Experts of a small language model: 48 experts in each of 16 layers, a softmax router.
Below are experts of layer 3 (counted from 0) of a mixture-of-experts language model. Rows are named router (the router's row for the expert), down (a neuron's output weights, with its number) and show model dimensions 0-191. Each number is 500 + 40 x the weight over its row's rms, rounded and kept within 0 to 999. Numbers have three digits each.
After each expert's rows: a language model's description of what the expert responds to. This comes from a sample of Wikipedia text that the model never trained on.

# expert 41
router:554541546456556536488446459456435462458546481515480550544524450458483441508445493480469551489555481462544545544464440504457454460480469452451522492547478546547520440448461494450541457439480505458461442465483526450442541549554461463553558523545492552509472467490453448501457548530461487553555531461535541491536546446462553455492476541464477553456546542484551547488531508555523452507546468520463519462485537450530499456552544542502530465547511545538453515535561459542445530554466478481525434505542549559558461537543507451546551492551545458454447527527535457427544532457450490519
down0:478546512434479510569533412570504475507442425477542500489459512496487527534520394503512553523461523498475492455498492537435429571452490488566530469546465490496568564525504585513468508548508470421492475491485440552474427503517546474467544498490502491513533564489488568455501535536576500531489513510405485435457493556469456423437532421462545543511539531486507498431499497502558481458468481529551523455490451459471532511477490551487496501521474463515525415501425431459484506514500475519519462540534439451539550526506477547566495448463492419450463443475459459503472487510556539509
Description: The token "19" beginning years like 1984 and 1949, plus the pieces ph, es, V, II in names.

# expert 45
router:549539548445544528494455454467500457452542507528492558540547449455488447444446505484468545497564503468542554554468491516454508462497503455469513477553490549544488541460455503445497453438472494466454440497538529483444544547550449460549557493546529556531453462503447447490448547549452479549521555461536547526543555481470552453477464538515476552457543547520550553498544501562519450496550513513462520481462547461534474458556546558458546459553514540469462517534553453551446536538456521523525456499543551446562460543546468450547545430546543462445460502498479453487555543469446545461
down0:458492492564487519473479460461551526492566527532476503403495527439495487465537469467491499490542506533494584522513517472480462523441566550474562509521479505522474516470540553477489532524563571540466459508447533467409458452520461477515499562497468463494487468551478471523545479467508520527481482526491524460509576485518550443534498484446473486491494540578526536472549575608472445507511437514421555563514555436566454525583479475480487464501485411538445528499503458458468547525483506468493510535493458601541508434454489435452543528544512519413554496505480449508473528583459512456
Description: Lowercase pieces inside words, such as "now" in snow and acknowledging, "cu", "oc", plus g, b, and chess moves.

# expert 24
router:522531546445535536488464438470492457453546501528536554540526447456485450447450505483460549513560512469537540543456497578451483460525479453486489488544488544546509539446459496446515459455462484459462441508522523481448543537559458473538552485543508555508474454456449447533453544536450477554449539459536552531536553457463551456506554555459508549456544540556553547532537502543542455502550499505450500445493547455540487458552549551484549455545483547473464504550553456535448543544452492454519448474545552487559457540543508456543551479549546448446449492476552456453553542503448520460
down0:468485477533540464503513517458484436521428498485446433452508497523503501521493468517510475499531450540460456539476560520438505466581466525517499453487422539547493481453487498542506511516465511528531483479480551548534575491538486475460485497475472425475481555454560461528502398478505466590507413454500490589611605498514497519524512447538519474475465517565494486531450476549437443503460489516486468532565454520442491470499504536452529428594441474421542473546522495516454498481531593486552550465531513465515489506505587436544528486566473460488451545519483472546477462512492509521
Description: Newlines, commas and semicolons ending infobox or list items, pronouns he/He starting biography sentences, and == headings.

# expert 28
router:552530547452553535479448454462486460456542492527488546543545455450487450460449492477461547509560464457541548552462462509453472451463495457474494468550495549548520477456461538442517451436476490465455448477497498479444538546558448467543556508533509549499455459478455448522448550544455458559517542457535550497532550463454554454471459524499472553455547544513557551511539496553517444523556492514455526473472538451553500459554547547492539459552521549501458499533557455538449538544452510489548445505546552485553460533543500452548548449557544459445453538502537457413546537474443518516
down0:523516508422522502401474421470513497483474490559541495491473437505489492486502458514515485485438494470501457464492519505451526519497465476488452465563508520486507524454544512467574434545517537536539482566508514502534499489515486463500545434475468468539457485514407432427509529508517452461564470471490445513502473450485424452441447510499466528514507484446478492623454566541487512538572470526520517509517498463482554469465551502464507515487543535462478485398490582567556488482512605455514590556498517524536509503537535581498482444559487537445552482555473547471472455515443447570
Description: First pieces of capitalized names and words after spaces or pipes, like Le, Ad, David, George, Tra-pp, plus CJK byte fragments.

# expert 34
router:505580546506547495536478507415543367473521526519442515563492505440420472536485477474510571426520490452530547495468534489455511465525499488487456524527541580512471534477457496501494462521431471447421508514462510556479578525503489406502523496503560500509456502509483493484479497566396494497542524447511530443581538455454503467467526497520461520406526532486504509512564503473559459495519450464426453525437553510493497442520524499542497442520469509507450509519489498524481557523434448517473496461587494437497512560547506456598495530549537497456487480506471462537523585496460505484
down2:555449435475480420505522509544490496470487458490503525548509526523485522473487493552521499587508528442475438485495414551483586604542528507487547519524569425515450463462455487490486492475473524503491560474486553446461474528451447488471464505454515504512504501489460443465510479452479505507567486479503504477463434499591520530519608532475490510468427527527428471516411500509468496567495486472491418456516527546485399513449441503441535485466512456573534525470503509555473572496561445500529459545492491534508451547501557522494488543460475457504510526404531498503539509522580514415
Description: Prepositions after verbs and nouns in running prose, such as of, to, in, for, on, often in because of.

# expert 5
router:516512559456562516547507438455484485392616527499490537522473474481518508545436441477490556431511481450495500548480496466450518438465533424530484486513513526569536462500395545467477426536483538430418497498491446491524495531497494478557488455519469529520514452525501463508404555517475479538483502455533553516555520417434509470476547538488490571481517535534561544522544511519503431452529536482444505521513511457538502500484500499514520447521584532467485479507495400524399512501466530475469504532524531550493465566496445472534529521507531491511417479478478417440513566516517465507
down2:511511426619481475517493440554536577526487495522530530492460503443493419555509534502524479506486509492495509519502463539486550484513482430499506545599531463495454483512481476529574503552479596527466559440466540476468375440455557571445548470523508491562540483502602486526431380468523516564507496483498495502474492476528533512512541595483524449506440537545528484534539464547482471462503459429463577540469524519474440479497486512551508516496479455526510484456479506499462521527484473545469516467558500535506544539482564509486497506465459491562599508508529470521491491521456534458
Description: Periods and other closing punctuation ending sentences, like ")." and quotes, usually followed by a new sentence or line break.

# expert 12
router:527538543446546536532455442457478456454549494514530554551533444459490454459444473470477548505560508452534550553460508537451470450520486453477522473549478554551496509450461485444520457446453477454456452501540543481447543543555457470534559508541503557533467451511449453510457552532449480549501536455539548523546552470462551457508525554467479550453545547517559553480541467550510453515549522538460489437483547457551514457559544552491542458555491548474463502517557453547446538551456524476502465498544547495555461536544484451541552480554549449449456512490539456451549540451445499450
down2:538534460540482438449476478467493459522492493519535543562550518453525476554511480450452474518471512479481492438537412498423483518486471455535505542476591531514521506522510504473503523584544546465478562487513474437476457584487535479450545534521509455507509551502540495540516471436459512436493496530500566509548509454501444477527484492512533483491485492402587455477461480585410550489522465538497443498535485482466562525538530589513513475486483488468499530473596529428478486492515500469573476476520578436581502498450509518466564500496509491526479543529473482553394440553397491499
Description: Opening pieces of words after articles, such as re in rewarding, a, Christ in Christianity, plus US place-name pieces like Oreg-on, Kans-as.